{
  "n_layer": 12,
  "d_model": 160,
  "n_experts": 64,
  "experts_per_token": 6,
  "d_expert": 48,
  "d_shared_expert": 0,
  "activation": "swiglu",
  "moe_layers": [1, 2, 3, 4, 5, 6, 7, 8, 9, 10, 11],
  "router_score": "softmax",
  "normalize_top_k": false,
  "routed_scale": 4.81,
  "balance_loss": 0.0028,
  "balance_bias": false,
  "router_z_loss": 0.001,
  "router_noise": 0.3,
  "init_std_router": 0.0169,
  "lr_router": 0.000596,
  "vocab_size": 8192,
  "norm": "layernorm",
  "norm_eps": 1e-05,
  "tie_embeddings": false,
  "optimizer": "adam_hyperball",
  "lr": 0.00523,
  "beta1": 0.9,
  "batch_tokens": [16384, 32768, 49152],
  "seq_len": 2048,
  "train_tokens": 266500000,
  "steps": 8427,
  "dataset": "wikipedia_en"
}
Below are experts of layer 4 (counted from 0) of a mixture-of-experts language model. Rows are named router (the router's row for the expert) and show model dimensions 0-159. Each number is 200 + 40 x the weight over its row's rms, rounded and kept within 0 to 999.
After each expert's rows: "comes before" lists some tokens at least twice as common just after its tokens as in all text. This comes from a sample of Wikipedia text that the model never trained on. Tokens count by the router's weight.

# expert 13
router,136,222,183,236,244,267,238,185,255,225,161,150,206,168,199,220,248,262,230,192,217,136,170,215,165,121,204,176,226,154,203,193,221,214,162,256,264,248,182,235,238,169,166,244,101,177,191,178,257,215,175,167,224,230,180,199,159,253,222,237,235,242,164,163,176,237,188,169,138,236,125,213,189,175,187,158,199,148,208,139,174,119,204,286,139,178,191,156,185,230,211,188,207,152,279,213,234,167,258,275,200,206,206,126,231,201,218,202,230,208,180,224,216,220,189,179,209,247,191,158,151,236,178,189,149,158,255,308,139,215,182,250,181,161,167,249,142,215,236,157,177,179,219,155,188,140,272,181,220,261,163,184,252,152,257,139,215,226,266,142
comes before: "|", "20", " |\n", "–", "-", "19"

# expert 44
router,201,211,169,208,221,206,270,170,264,224,164,172,183,184,152,222,256,248,208,166,223,181,146,143,179,130,230,129,256,183,284,226,269,253,151,245,187,217,161,212,219,183,158,209,147,139,144,184,239,210,159,134,188,212,212,240,205,260,257,221,257,236,125,143,194,198,167,229,157,259,146,139,204,220,172,172,164,150,258,163,181,184,229,199,229,150,165,190,241,205,207,179,203,173,205,186,192,179,229,224,207,184,224,133,239,195,186,202,247,178,154,292,239,230,159,176,225,272,176,161,144,221,133,248,131,141,212,246,179,172,199,210,172,111,226,256,113,213,248,180,154,184,218,186,218,125,236,193,234,256,166,143,261,177,205,188,236,266,237,167
comes before: " to", " of", " in", " with", " and", "\""

# expert 21
router,163,178,249,261,192,199,295,196,256,255,186,183,136,160,198,219,231,250,221,187,248,190,184,218,142,147,182,187,254,162,223,227,233,240,162,231,225,234,211,197,213,184,104,254,158,163,157,194,239,227,157,147,206,241,243,265,175,237,281,305,234,265,129,158,162,249,119,203,185,273,154,176,209,201,160,132,158,158,274,153,191,143,228,184,203,132,129,174,250,191,223,163,170,190,213,226,252,208,229,236,219,218,230,173,259,200,192,191,202,208,196,237,240,196,124,185,213,248,197,144,125,234,135,242,194,188,260,238,190,238,224,214,158,177,218,225,163,252,237,177,156,149,210,160,195,194,188,145,212,243,191,199,270,199,217,166,236,240,255,203
comes before: " of", ",", " and", " in", "ing", "s"

# expert 18
router,204,209,222,255,232,252,269,193,200,246,144,145,166,150,169,216,240,234,199,197,245,159,201,163,218,189,220,110,226,146,195,225,278,203,140,234,234,217,179,159,280,168,195,210,147,179,203,161,260,217,173,193,178,204,203,274,170,204,242,243,236,245,175,182,161,232,167,204,168,272,113,219,238,216,185,180,174,161,185,117,163,149,263,188,177,191,180,100,179,249,207,211,163,196,279,295,248,175,244,248,228,228,175,186,221,189,202,183,254,229,115,206,236,256,178,196,213,232,180,192,151,237,191,209,176,164,204,237,195,213,174,233,203,130,202,206,163,279,233,164,138,142,241,131,174,120,245,178,226,241,166,204,248,142,276,183,211,243,237,163
comes before: "0", "%", "00", " m", "5", "1"

# expert 62
router,120,193,194,240,222,201,209,195,219,254,187,185,177,151,175,227,248,218,256,135,229,155,147,196,180,137,152,192,270,194,224,230,201,231,162,278,193,223,190,220,238,162,124,234,185,197,150,174,182,244,143,169,217,251,236,222,159,235,246,268,256,238,128,125,217,224,147,170,143,186,155,199,194,207,169,178,182,136,248,135,148,166,184,201,172,162,149,144,177,268,214,211,205,125,263,230,203,135,225,226,222,237,271,143,234,221,213,159,269,172,177,193,247,242,206,195,212,210,212,205,141,263,127,231,191,151,210,226,194,200,208,231,175,150,234,236,177,291,255,139,186,156,237,198,219,120,208,147,240,231,127,198,245,168,213,204,247,248,234,150
comes before: "'s", " was", ",", " is", ".", " of"

# expert 52
router,154,197,170,305,225,245,253,148,238,258,175,168,163,114,174,230,223,252,247,171,247,204,216,182,202,247,200,206,269,111,278,195,257,262,156,239,219,218,196,202,253,180,158,226,187,175,176,120,218,263,136,197,200,224,240,231,139,284,214,243,206,201,172,196,198,215,176,197,143,211,207,167,262,179,125,163,169,174,212,167,172,169,252,216,179,150,145,162,244,216,157,198,196,205,191,279,204,192,196,246,246,248,229,172,208,231,208,165,227,163,176,231,206,209,205,217,224,270,172,126,194,233,162,243,177,105,225,262,186,183,233,197,190,179,220,274,131,247,215,164,150,139,223,163,175,175,228,164,220,243,159,168,267,177,223,222,214,259,231,119
comes before: " \"", " the", " a", " to", "-", " that"

# expert 34
router,136,216,181,245,248,232,253,187,216,220,216,206,176,172,158,197,228,233,198,187,283,155,161,181,157,163,200,127,232,177,238,203,263,234,150,250,222,254,196,182,241,190,142,227,172,123,134,153,245,239,138,174,201,259,226,266,181,211,260,222,241,294,143,143,164,224,211,225,183,213,160,204,258,200,191,181,185,180,240,159,155,131,272,265,201,192,161,146,214,258,266,182,174,161,186,238,229,171,210,241,219,223,211,186,233,196,217,179,281,169,170,301,247,253,178,204,222,226,159,154,129,228,190,216,122,171,231,232,184,181,223,242,108,166,212,228,155,247,260,192,139,194,223,169,142,136,226,178,242,184,187,184,214,167,179,158,243,258,235,193
comes before: ",", " and", ".", " in", " of", ".\n\n"

# expert 8
router,144,212,177,239,239,225,239,173,281,232,146,154,158,176,187,202,202,272,207,181,212,133,181,187,209,135,211,162,251,198,232,246,271,260,168,231,231,231,183,192,215,169,145,191,162,170,160,196,234,263,163,111,196,223,244,266,175,212,287,271,266,236,171,168,196,261,177,214,167,241,166,195,260,201,197,118,159,163,229,119,129,155,233,224,191,187,166,169,221,221,247,172,168,161,193,208,259,150,203,288,209,237,216,158,187,190,189,224,216,190,174,240,240,234,159,224,222,245,183,181,168,236,150,251,158,199,262,242,161,171,230,237,140,122,205,228,144,223,248,146,161,179,221,185,201,125,196,160,241,205,176,146,258,143,178,146,213,254,244,170
comes before: ",", " of", " in", "\n", " (", " and"

# expert 54
router,199,226,171,245,207,220,257,209,210,203,182,191,162,178,174,252,239,235,232,199,245,213,189,206,180,171,201,126,286,168,221,226,226,163,162,219,178,235,154,187,297,189,149,250,158,163,143,184,255,265,202,175,260,232,235,213,157,243,282,196,232,220,155,156,139,222,197,208,187,258,181,206,214,205,169,126,145,117,196,164,173,155,216,238,193,181,181,142,220,231,196,168,160,194,230,239,257,186,260,268,214,222,189,172,203,241,234,89,229,193,125,214,229,242,217,214,225,217,161,149,154,249,175,188,157,179,243,255,205,186,259,208,156,134,183,228,188,229,214,183,180,165,201,180,166,144,282,181,234,234,122,204,253,104,298,187,207,254,260,159
comes before: " |", "0", "1", ";", "2", "3"

# expert 53
router,183,185,158,257,232,217,281,178,211,262,166,158,175,176,170,212,220,238,204,159,221,142,172,165,190,168,182,176,244,184,251,235,217,231,154,280,182,242,148,254,256,126,163,244,143,186,186,87,213,240,152,159,208,213,245,226,193,282,233,210,265,209,118,194,168,225,213,180,162,238,186,168,225,181,122,188,162,171,197,168,187,132,220,219,188,152,172,165,211,257,287,154,175,156,176,230,230,129,247,224,265,203,179,211,213,242,277,188,250,159,180,247,236,189,172,202,204,220,179,186,220,220,166,243,109,168,271,248,191,137,202,277,120,193,159,204,176,218,220,169,192,179,214,144,193,182,225,198,270,217,196,133,251,175,202,229,252,242,222,152
comes before: " the", " a", " to", "==", " his", " that"

# expert 49
router,197,175,178,266,267,235,260,129,227,257,174,187,145,173,183,231,242,237,185,168,190,166,168,169,182,152,224,119,205,194,206,185,198,188,146,205,228,229,176,245,262,184,110,243,190,165,142,198,215,226,181,180,234,202,227,226,129,217,200,228,238,263,168,178,156,250,215,184,175,235,173,215,205,159,162,142,156,110,212,165,162,179,234,246,113,203,213,148,217,196,234,181,181,210,243,239,235,133,253,264,185,219,228,159,220,250,195,204,247,151,128,245,231,206,188,179,263,245,171,197,180,279,182,247,158,170,250,286,137,236,206,199,146,164,222,214,153,209,261,197,162,173,242,160,145,144,254,155,210,277,173,177,259,165,217,130,208,248,238,139
comes before: " |", ")", ";", "–", "),", ")\n"

# expert 63
router,145,204,236,231,214,276,231,139,249,190,163,132,166,214,188,219,221,227,244,202,254,156,188,201,169,180,213,177,171,167,280,247,251,249,194,253,232,254,104,236,254,173,204,215,157,143,155,171,192,238,169,185,248,270,216,254,123,236,225,216,236,192,191,172,145,284,212,211,153,224,180,197,209,174,105,159,167,172,195,147,164,175,205,245,152,170,201,165,249,183,236,166,156,174,238,274,261,146,295,261,216,254,194,204,203,247,180,149,189,205,143,182,223,230,145,181,246,194,202,171,182,221,153,198,194,188,293,255,157,193,211,264,183,152,193,185,239,239,221,136,169,176,214,144,174,184,251,195,188,226,126,177,222,146,205,149,252,258,191,185
comes before: " ", "|", "-", ":", " Total", " M"

# expert 28
router,166,247,213,222,202,210,251,208,234,240,178,170,142,148,173,262,211,185,182,177,211,148,135,183,181,184,212,145,224,167,250,246,228,192,138,216,244,216,195,171,218,191,166,228,187,174,154,197,244,247,198,186,193,226,188,236,184,218,226,241,254,284,190,102,156,267,181,184,194,241,122,195,224,157,184,161,149,177,220,129,136,174,201,171,185,170,162,157,243,189,231,176,195,148,248,192,281,145,216,221,237,254,197,186,219,210,200,172,217,192,136,243,276,239,193,221,264,253,195,150,143,199,174,228,173,150,244,272,112,202,207,223,190,139,219,238,146,230,293,168,147,123,293,142,174,129,225,117,219,202,173,183,238,165,206,156,218,267,215,189
comes before: ",", " |", "\n", " (", "–", ")"

# expert 58
router,152,237,168,248,261,277,228,139,237,243,221,165,209,135,166,264,240,227,193,138,271,197,218,160,137,182,171,130,232,125,201,210,245,211,132,215,257,209,158,207,237,141,175,202,164,184,155,139,234,216,186,171,176,268,255,230,183,235,254,232,222,195,150,200,166,244,217,200,141,232,175,182,260,154,113,198,182,207,198,166,176,200,249,207,174,178,156,150,192,236,175,169,119,194,195,253,242,173,223,239,213,242,212,197,227,186,212,153,277,189,180,243,214,251,201,211,211,259,171,149,207,248,141,223,140,178,228,254,154,215,232,276,200,178,209,207,220,241,187,130,175,181,211,120,252,118,266,160,209,193,160,165,238,157,175,207,254,261,221,129
comes before: " The", " In", " He", " It", " This", " She"

# expert 12
router,190,200,243,202,231,269,245,207,206,187,172,133,139,187,161,268,243,275,280,189,230,191,147,178,170,146,227,169,215,123,244,254,240,182,190,249,251,223,146,214,289,174,139,232,146,122,171,159,210,255,193,153,207,249,257,221,188,260,213,229,272,232,141,160,166,201,207,189,174,183,185,159,199,212,156,194,145,155,221,167,196,183,239,213,190,120,174,168,234,231,180,180,196,197,229,254,227,173,266,242,195,205,226,173,258,220,203,126,249,139,129,206,249,281,213,214,213,253,171,175,172,219,129,198,177,172,208,211,186,147,203,243,184,182,222,191,243,225,245,170,215,151,222,158,231,158,273,160,272,191,172,165,177,121,192,183,208,237,286,146
comes before: " ", "4", "5", "6", "3", "1"

# expert 19
router,173,227,165,272,263,210,245,165,213,289,169,206,183,181,179,223,198,212,224,165,236,166,132,162,197,177,216,168,256,126,232,216,192,187,127,221,221,200,139,166,207,155,147,236,167,197,176,129,211,224,191,157,177,274,221,221,147,250,221,277,218,236,134,159,182,210,186,193,151,230,194,127,222,186,178,211,140,208,224,180,152,185,205,222,201,197,172,163,216,278,206,167,165,157,227,207,218,156,239,227,260,241,206,105,215,244,231,182,253,143,164,237,290,226,207,198,190,249,222,144,103,237,149,227,140,125,267,221,128,194,228,239,170,201,229,197,161,229,263,166,138,176,254,175,189,161,236,182,243,222,183,195,251,158,233,172,250,232,287,173
comes before: " was", " and", ",", "'s", " is", " had"

# expert 40
router,156,209,169,245,234,280,197,171,239,223,126,195,174,135,199,227,205,246,188,188,210,209,196,184,175,192,250,145,253,191,220,230,199,156,132,200,244,212,126,210,273,186,154,271,174,212,158,116,237,238,187,135,225,311,190,226,194,269,251,235,246,224,203,142,150,199,172,240,180,251,207,151,214,178,178,191,137,137,188,150,176,143,204,211,197,153,209,174,218,228,189,175,197,189,227,224,227,177,251,234,217,276,175,203,221,256,239,171,251,195,155,231,222,269,198,169,266,242,171,165,139,208,139,202,141,147,235,233,122,161,218,188,132,148,179,185,170,218,295,163,134,201,233,196,146,151,224,154,215,243,141,153,195,191,252,215,219,261,227,176
comes before: "19", "20", "18", "17", "14", "15"

# expert 4
router,175,246,237,225,225,226,240,198,198,232,151,124,166,124,124,201,236,198,213,168,211,206,224,186,189,223,160,170,239,144,202,221,236,201,105,262,241,214,200,189,292,185,201,227,185,167,166,174,265,259,157,170,191,226,236,272,159,288,225,271,205,218,171,148,133,199,179,233,148,221,158,204,211,148,195,181,179,181,185,141,171,187,214,192,148,178,210,166,199,255,214,153,158,169,220,228,234,169,271,252,195,187,184,154,245,246,163,132,240,201,148,270,261,294,167,254,268,202,170,157,144,246,174,228,173,157,249,177,231,239,214,220,180,131,163,256,208,220,228,130,176,188,189,179,155,179,222,169,217,257,156,184,226,122,211,155,247,249,266,195
comes before: " |", "0", "1", "2", "3", "5"

# expert 42
router,156,217,259,226,243,265,258,180,264,228,188,149,189,186,164,220,231,270,259,173,244,185,175,186,210,178,173,155,255,177,224,266,228,241,172,233,220,223,165,231,284,219,145,233,174,126,179,177,226,231,137,187,268,216,220,242,98,274,214,253,196,287,130,155,144,238,168,182,190,222,145,211,201,217,166,181,138,168,227,188,144,165,266,183,179,195,151,174,194,239,182,166,184,157,183,234,278,168,240,253,238,195,184,179,234,185,204,185,215,165,166,247,255,239,219,183,214,234,219,178,153,242,130,173,170,165,231,274,173,193,202,229,213,198,156,231,165,246,187,129,153,178,223,145,165,140,255,95,230,205,177,159,230,181,268,178,193,245,214,168
comes before: " |", "|", "|---|---|---|---|---|\n", " |\n", "s", "|---|---|---|---|\n"

# expert 5
router,171,196,234,242,263,287,266,143,250,206,173,162,180,188,198,257,236,283,202,214,184,188,197,169,169,190,229,183,249,149,244,191,205,192,182,263,225,226,112,191,250,200,160,201,147,159,134,153,279,199,143,184,224,205,224,229,136,266,230,204,242,212,200,182,138,237,186,206,173,212,172,155,246,195,107,127,160,176,213,144,203,193,212,262,188,188,161,136,219,224,183,187,163,202,225,224,262,180,241,255,248,197,224,186,241,219,221,199,242,209,129,271,242,236,184,168,232,218,184,175,197,225,164,247,162,155,246,228,151,190,254,241,156,118,196,195,187,218,260,138,148,151,238,181,181,112,279,153,227,222,183,162,218,134,203,167,229,254,239,131
comes before: " ", "20", "19", " N", " S", " D"

# expert 50
router,157,188,193,273,210,210,233,169,244,201,176,152,182,152,179,254,270,218,227,177,232,177,159,244,182,166,154,182,203,185,278,213,178,153,142,234,267,203,154,246,230,170,158,242,142,138,175,213,207,243,129,159,235,212,188,232,192,235,299,212,222,234,157,179,132,178,191,230,169,282,196,187,203,186,128,127,122,203,225,101,177,136,207,223,147,189,215,143,194,213,196,179,164,142,243,225,295,212,276,286,204,246,237,176,234,201,142,152,221,198,190,253,219,245,162,187,230,197,181,157,164,197,188,251,178,210,199,243,152,217,251,258,120,191,155,211,165,236,214,185,192,164,253,211,171,191,215,176,232,262,149,198,228,135,196,192,263,243,199,149
comes before: "-", "|", " |", "%", "=", " Candidate"

# expert 10
router,122,218,210,231,212,270,234,179,234,210,164,150,160,201,198,256,237,262,232,200,214,130,183,205,162,125,185,190,203,196,175,299,253,208,141,227,198,241,169,236,223,187,158,180,180,183,146,153,186,252,200,105,259,253,266,227,160,265,273,265,242,214,141,144,162,241,184,191,165,255,225,201,261,202,159,169,190,142,192,158,126,179,227,211,134,125,148,174,202,160,227,187,213,175,253,263,224,186,197,289,213,275,241,202,233,202,196,131,202,182,171,168,266,207,205,171,188,217,143,154,162,209,134,261,148,210,177,258,182,192,181,259,186,171,210,233,176,290,208,177,156,223,214,162,189,163,235,179,219,203,147,213,229,173,230,200,237,251,231,176
comes before: " |", ":", ";", "==\n", "-", "|"

# expert 46
router,191,214,235,234,219,273,251,142,272,182,161,142,163,201,171,224,227,238,193,209,254,134,214,171,156,211,183,123,199,126,235,230,213,250,141,191,212,192,153,178,249,188,159,255,142,137,163,130,268,208,192,193,233,230,261,242,167,237,210,236,237,256,163,123,172,213,185,197,142,218,173,172,288,184,192,173,141,173,241,174,198,169,203,225,175,165,193,151,193,214,182,211,168,149,229,242,270,193,229,230,256,200,219,161,220,246,230,133,214,187,176,206,256,265,163,211,276,230,170,157,193,227,157,242,167,128,267,248,186,165,187,240,135,196,167,212,205,232,193,142,164,172,216,199,224,152,238,161,206,245,138,97,206,124,171,218,225,249,262,160
comes before: " ", " \"", " The", " List", " A", " M"

# expert 26
router,137,190,175,232,215,226,242,195,217,222,125,178,173,181,96,187,221,258,260,205,201,195,134,176,165,114,199,150,231,179,279,212,243,273,175,229,217,247,178,225,208,152,173,213,172,164,194,155,235,287,160,142,244,250,202,292,203,251,220,237,246,261,165,158,197,216,162,217,154,231,166,156,194,141,186,151,186,163,248,169,158,177,227,196,203,152,188,204,173,238,259,122,171,130,212,201,234,144,255,234,190,196,190,187,256,239,203,196,219,212,219,268,232,203,151,244,257,269,172,179,203,222,187,251,142,168,202,191,208,166,209,221,170,130,151,297,155,285,219,179,169,167,257,180,141,194,212,198,257,203,152,146,260,209,229,168,215,235,205,169
comes before: " in", " the", " to", " by", " a", " as"

# expert 37
router,154,205,175,237,252,275,248,149,194,221,113,107,179,171,147,229,231,238,217,195,241,151,184,169,194,169,215,174,230,160,265,243,238,233,173,244,215,271,143,232,225,149,178,218,176,151,154,193,259,238,109,180,201,241,211,262,190,268,229,254,218,263,196,199,171,225,237,237,135,218,186,191,226,173,152,105,193,173,254,130,147,159,205,246,204,186,177,160,184,243,277,164,183,181,243,216,251,149,224,251,197,211,163,190,234,261,288,153,197,231,196,247,210,250,178,200,226,239,153,153,212,222,193,203,150,181,252,232,179,183,215,252,133,177,167,215,194,197,252,132,192,212,220,162,216,146,262,132,218,224,150,160,231,145,230,207,182,202,228,135
comes before: "==", "|", "===", "The", "-", "In"

# expert 22
router,86,237,231,211,227,244,200,179,228,197,130,151,182,160,145,232,201,220,206,178,225,176,158,236,178,124,190,199,215,199,213,262,239,202,165,268,255,233,149,208,221,157,199,208,219,136,171,199,223,293,214,109,242,254,234,274,203,200,242,232,234,226,207,150,130,212,243,212,115,255,212,146,177,166,196,189,210,183,216,166,121,142,253,259,179,98,142,179,221,191,303,145,173,183,202,239,207,192,215,241,197,208,172,140,229,270,153,189,215,240,155,242,216,235,183,230,201,215,169,174,169,196,204,248,212,200,201,241,207,207,258,231,236,134,205,233,155,215,214,130,146,217,236,135,196,192,219,159,240,225,158,149,198,151,223,161,256,255,207,154
comes before: ":", "\n", "-", ")\n", "=", " name"

# expert 61
router,154,238,180,270,240,241,234,178,254,217,175,193,209,203,164,245,216,283,201,192,207,193,188,213,197,150,195,120,230,191,197,220,238,222,159,238,188,191,174,226,256,217,158,228,183,176,127,162,190,216,158,191,198,215,229,231,131,244,303,211,213,256,139,167,178,233,107,135,144,211,142,215,182,199,187,178,145,153,207,158,179,186,202,231,176,181,182,164,196,255,225,196,164,177,251,254,236,155,227,209,196,184,196,207,252,206,214,159,252,206,131,238,217,244,189,221,247,225,182,162,176,267,163,264,137,96,226,266,185,228,271,240,185,126,208,207,155,259,194,127,190,174,216,182,179,164,246,138,223,233,155,170,297,166,274,173,222,275,275,181
comes before: ".", " |", ",", "–", ";", "0"

# expert 14
router,179,237,178,261,196,298,235,141,215,253,142,192,134,170,191,225,220,238,202,193,229,183,199,155,177,188,205,190,180,141,269,253,189,196,159,263,225,192,113,199,209,128,185,203,140,123,204,166,254,244,196,167,183,265,217,195,166,210,244,254,248,252,168,150,165,259,165,216,137,183,199,168,193,212,191,177,191,157,214,186,178,187,221,251,188,131,208,139,210,225,217,169,143,197,255,207,255,116,253,210,258,238,193,191,269,251,173,155,215,221,186,230,221,193,127,227,271,227,226,190,188,253,163,188,187,208,275,269,184,205,187,239,151,140,188,233,240,245,227,132,155,165,249,184,192,172,270,178,228,228,134,116,251,139,209,160,212,233,251,157
comes before: "-", " The", " \"", "==", " Born", " In"

# expert 59
router,175,225,144,243,226,211,256,185,250,212,149,174,157,159,182,275,244,272,193,203,203,204,179,173,181,167,250,216,247,158,195,242,232,245,158,247,196,217,172,262,240,214,184,206,174,154,142,168,223,240,184,201,259,232,259,251,169,217,219,210,265,259,144,121,177,196,188,205,122,256,122,195,195,166,197,163,132,173,198,157,153,139,206,253,149,200,149,176,203,244,198,213,138,164,270,229,251,181,214,233,217,196,194,130,217,210,223,115,253,192,139,238,236,212,213,254,265,241,136,178,174,252,182,273,135,130,228,232,160,216,209,237,161,137,190,221,182,208,232,146,156,193,238,156,155,162,244,184,252,225,147,140,256,162,223,187,232,246,240,179
comes before: ".", " |", ",", " |\n", ":", "–"

# expert 20
router,152,184,188,260,262,270,213,178,214,244,137,181,157,194,195,259,256,197,212,193,219,173,211,148,189,163,231,151,217,168,198,226,238,204,200,226,192,184,118,198,267,194,171,241,121,193,155,168,238,204,163,150,226,197,200,256,201,225,188,203,302,224,168,125,116,190,170,162,156,240,164,194,203,123,180,163,178,104,196,148,178,165,201,226,179,139,182,195,197,222,227,213,188,205,253,201,247,165,257,281,242,185,208,223,235,210,230,179,208,157,178,238,271,223,188,184,212,235,141,157,117,204,162,260,144,152,232,200,216,155,208,289,175,177,217,216,232,243,231,154,177,190,260,231,148,156,230,180,218,292,138,156,248,144,251,150,214,274,237,169
comes before: "1", "20", "2", "6", "3", "19"

# expert 30
router,192,224,146,244,228,258,242,200,251,204,209,193,210,151,194,220,253,254,228,133,224,141,187,160,176,176,187,192,260,118,245,243,259,223,188,241,215,286,203,183,259,168,200,219,155,162,147,174,257,228,160,170,233,248,257,231,128,262,177,222,245,228,162,144,190,224,181,211,156,218,209,160,230,169,115,151,138,162,227,188,202,194,233,226,172,182,208,179,231,197,205,177,209,163,230,188,217,127,231,295,254,215,197,188,216,199,170,174,234,153,183,248,209,191,194,202,223,288,180,173,165,246,142,247,187,168,230,285,134,170,240,258,101,154,153,250,200,216,240,156,124,154,232,150,173,137,245,155,225,218,211,142,212,174,216,135,221,236,235,163
comes before: "|", " the", " a", " \"", " not", " be"

# expert 36
router,102,203,174,197,248,211,230,198,252,236,211,173,219,160,183,209,190,261,203,199,173,155,166,196,186,151,210,154,276,176,226,269,217,219,133,220,254,259,190,203,266,190,201,261,207,169,173,167,220,230,216,162,184,210,223,247,158,224,259,241,223,208,135,146,167,243,202,203,146,237,154,179,265,192,180,220,139,142,235,166,153,178,186,240,206,179,165,193,224,193,231,159,153,154,176,205,254,170,216,239,226,252,234,145,218,209,186,164,228,177,125,234,280,275,169,250,253,199,167,192,111,231,142,227,145,175,208,262,154,227,217,207,149,157,223,235,182,225,279,151,149,188,260,151,169,184,188,125,201,224,155,142,258,103,234,151,261,220,257,190
comes before: ",", "\n", " |", " (", " |\n", ";"

# expert 7
router,162,197,141,247,240,224,242,176,230,259,215,167,177,174,142,202,187,233,200,170,183,173,200,179,148,160,207,185,240,137,264,257,200,221,120,267,255,210,182,218,240,186,135,252,189,178,181,153,202,238,175,114,211,248,214,236,155,192,211,282,225,233,145,144,202,256,167,184,157,230,160,170,201,171,200,177,151,149,265,142,166,201,183,208,196,181,142,187,218,221,203,169,154,134,226,223,228,149,235,215,249,242,247,158,234,200,185,160,231,167,151,227,299,181,184,239,226,221,204,137,149,243,174,250,121,167,260,279,144,226,251,239,169,169,251,259,170,254,234,150,159,185,244,194,193,136,226,158,233,234,143,182,247,181,212,173,263,251,255,167
comes before: " |", ",", " (", ";", "\n", ")"

# expert 2
router,136,174,180,230,223,216,254,191,268,221,183,153,138,177,174,210,243,289,252,184,227,189,189,180,136,170,190,109,235,133,248,208,250,238,135,224,194,243,170,157,237,195,163,285,156,159,172,206,270,222,157,184,228,237,235,242,196,202,190,242,234,218,122,179,193,223,198,231,160,251,166,172,245,130,160,138,156,165,263,132,198,151,264,221,189,119,165,186,197,192,203,177,158,180,209,212,224,152,211,225,258,235,205,181,214,262,208,170,270,193,186,205,239,212,158,196,243,272,215,179,194,226,129,211,140,143,239,260,187,172,240,201,100,199,229,216,126,265,235,156,168,183,208,155,202,161,213,128,256,231,200,148,222,174,228,224,253,226,224,200
comes before: " the", "ing", " a", "ed", " to", "\""

# expert 31
router,175,188,157,235,267,251,300,194,286,225,182,146,181,183,220,202,204,198,212,157,234,178,199,139,132,169,193,166,222,122,236,221,263,244,153,262,183,199,141,247,256,181,144,276,141,129,165,152,256,238,125,182,217,207,223,216,154,218,198,217,267,190,165,161,187,230,187,214,202,232,164,180,242,210,155,187,142,188,201,169,160,164,212,215,168,158,164,154,212,205,191,161,171,213,252,245,223,95,211,215,281,218,205,163,281,195,232,186,245,173,170,225,266,206,158,139,255,226,169,149,173,215,145,227,116,194,222,206,153,219,226,252,134,159,183,259,165,256,232,179,170,144,218,230,225,186,248,191,240,221,167,193,221,206,241,233,275,205,229,165
comes before: " the", " a", " his", " her", " an", " their"

# expert 45
router,160,253,161,259,231,254,206,153,221,201,159,147,158,165,116,268,311,254,261,151,264,135,194,127,173,160,167,163,217,202,222,266,215,196,197,207,212,223,156,237,296,174,176,209,189,170,174,124,216,286,201,155,206,198,270,239,180,226,245,253,184,189,162,129,118,197,178,192,160,197,188,245,263,162,185,197,177,152,221,163,179,131,239,220,162,177,147,176,199,207,211,193,159,199,221,219,205,159,277,257,201,216,168,191,252,233,186,144,211,240,162,227,213,271,203,180,234,249,161,136,188,252,198,203,132,235,216,180,191,168,193,232,194,168,176,259,230,231,224,200,208,124,244,191,219,185,246,153,220,227,182,181,231,152,233,178,224,206,212,95
comes before: "3", "2", "1", "4", "5", "0"

# expert 23
router,145,198,226,221,225,246,262,155,218,220,197,193,143,151,183,265,204,232,228,188,242,162,156,183,170,206,214,148,229,186,214,214,183,222,148,256,262,223,137,230,252,160,116,238,182,205,172,138,258,274,180,223,218,261,155,215,168,198,192,262,262,181,161,172,128,199,127,214,173,270,185,178,190,167,178,158,163,123,229,143,162,114,200,210,157,164,169,171,184,214,218,233,179,185,227,206,274,161,244,282,192,203,230,175,258,195,225,198,212,150,194,226,241,259,186,159,204,254,169,154,159,238,130,217,165,155,229,164,123,167,270,238,171,188,180,162,210,269,258,170,200,163,234,219,238,130,234,182,219,293,140,191,243,208,244,186,228,265,216,198
comes before: "20", "19", "18", "1", "15", "17"

# expert 3
router,182,231,228,240,281,254,270,142,243,230,196,158,209,174,204,223,206,203,231,168,207,172,216,133,141,172,226,200,258,116,195,252,215,269,165,257,221,193,143,176,235,192,170,226,153,191,177,121,236,215,184,173,180,271,273,255,167,233,215,279,193,219,168,168,164,210,138,234,205,205,163,205,240,160,181,176,207,153,218,170,175,200,209,234,143,200,190,173,214,241,225,174,202,216,250,226,211,142,243,256,230,199,215,147,215,235,231,183,267,151,153,248,232,176,202,192,228,271,124,176,108,264,149,216,175,133,223,269,187,220,252,204,148,132,231,208,205,238,233,144,141,157,244,188,186,161,202,140,228,252,195,189,287,139,194,149,233,251,238,148
comes before: " ", " (", ",", " |\n", " was", ".\n\n"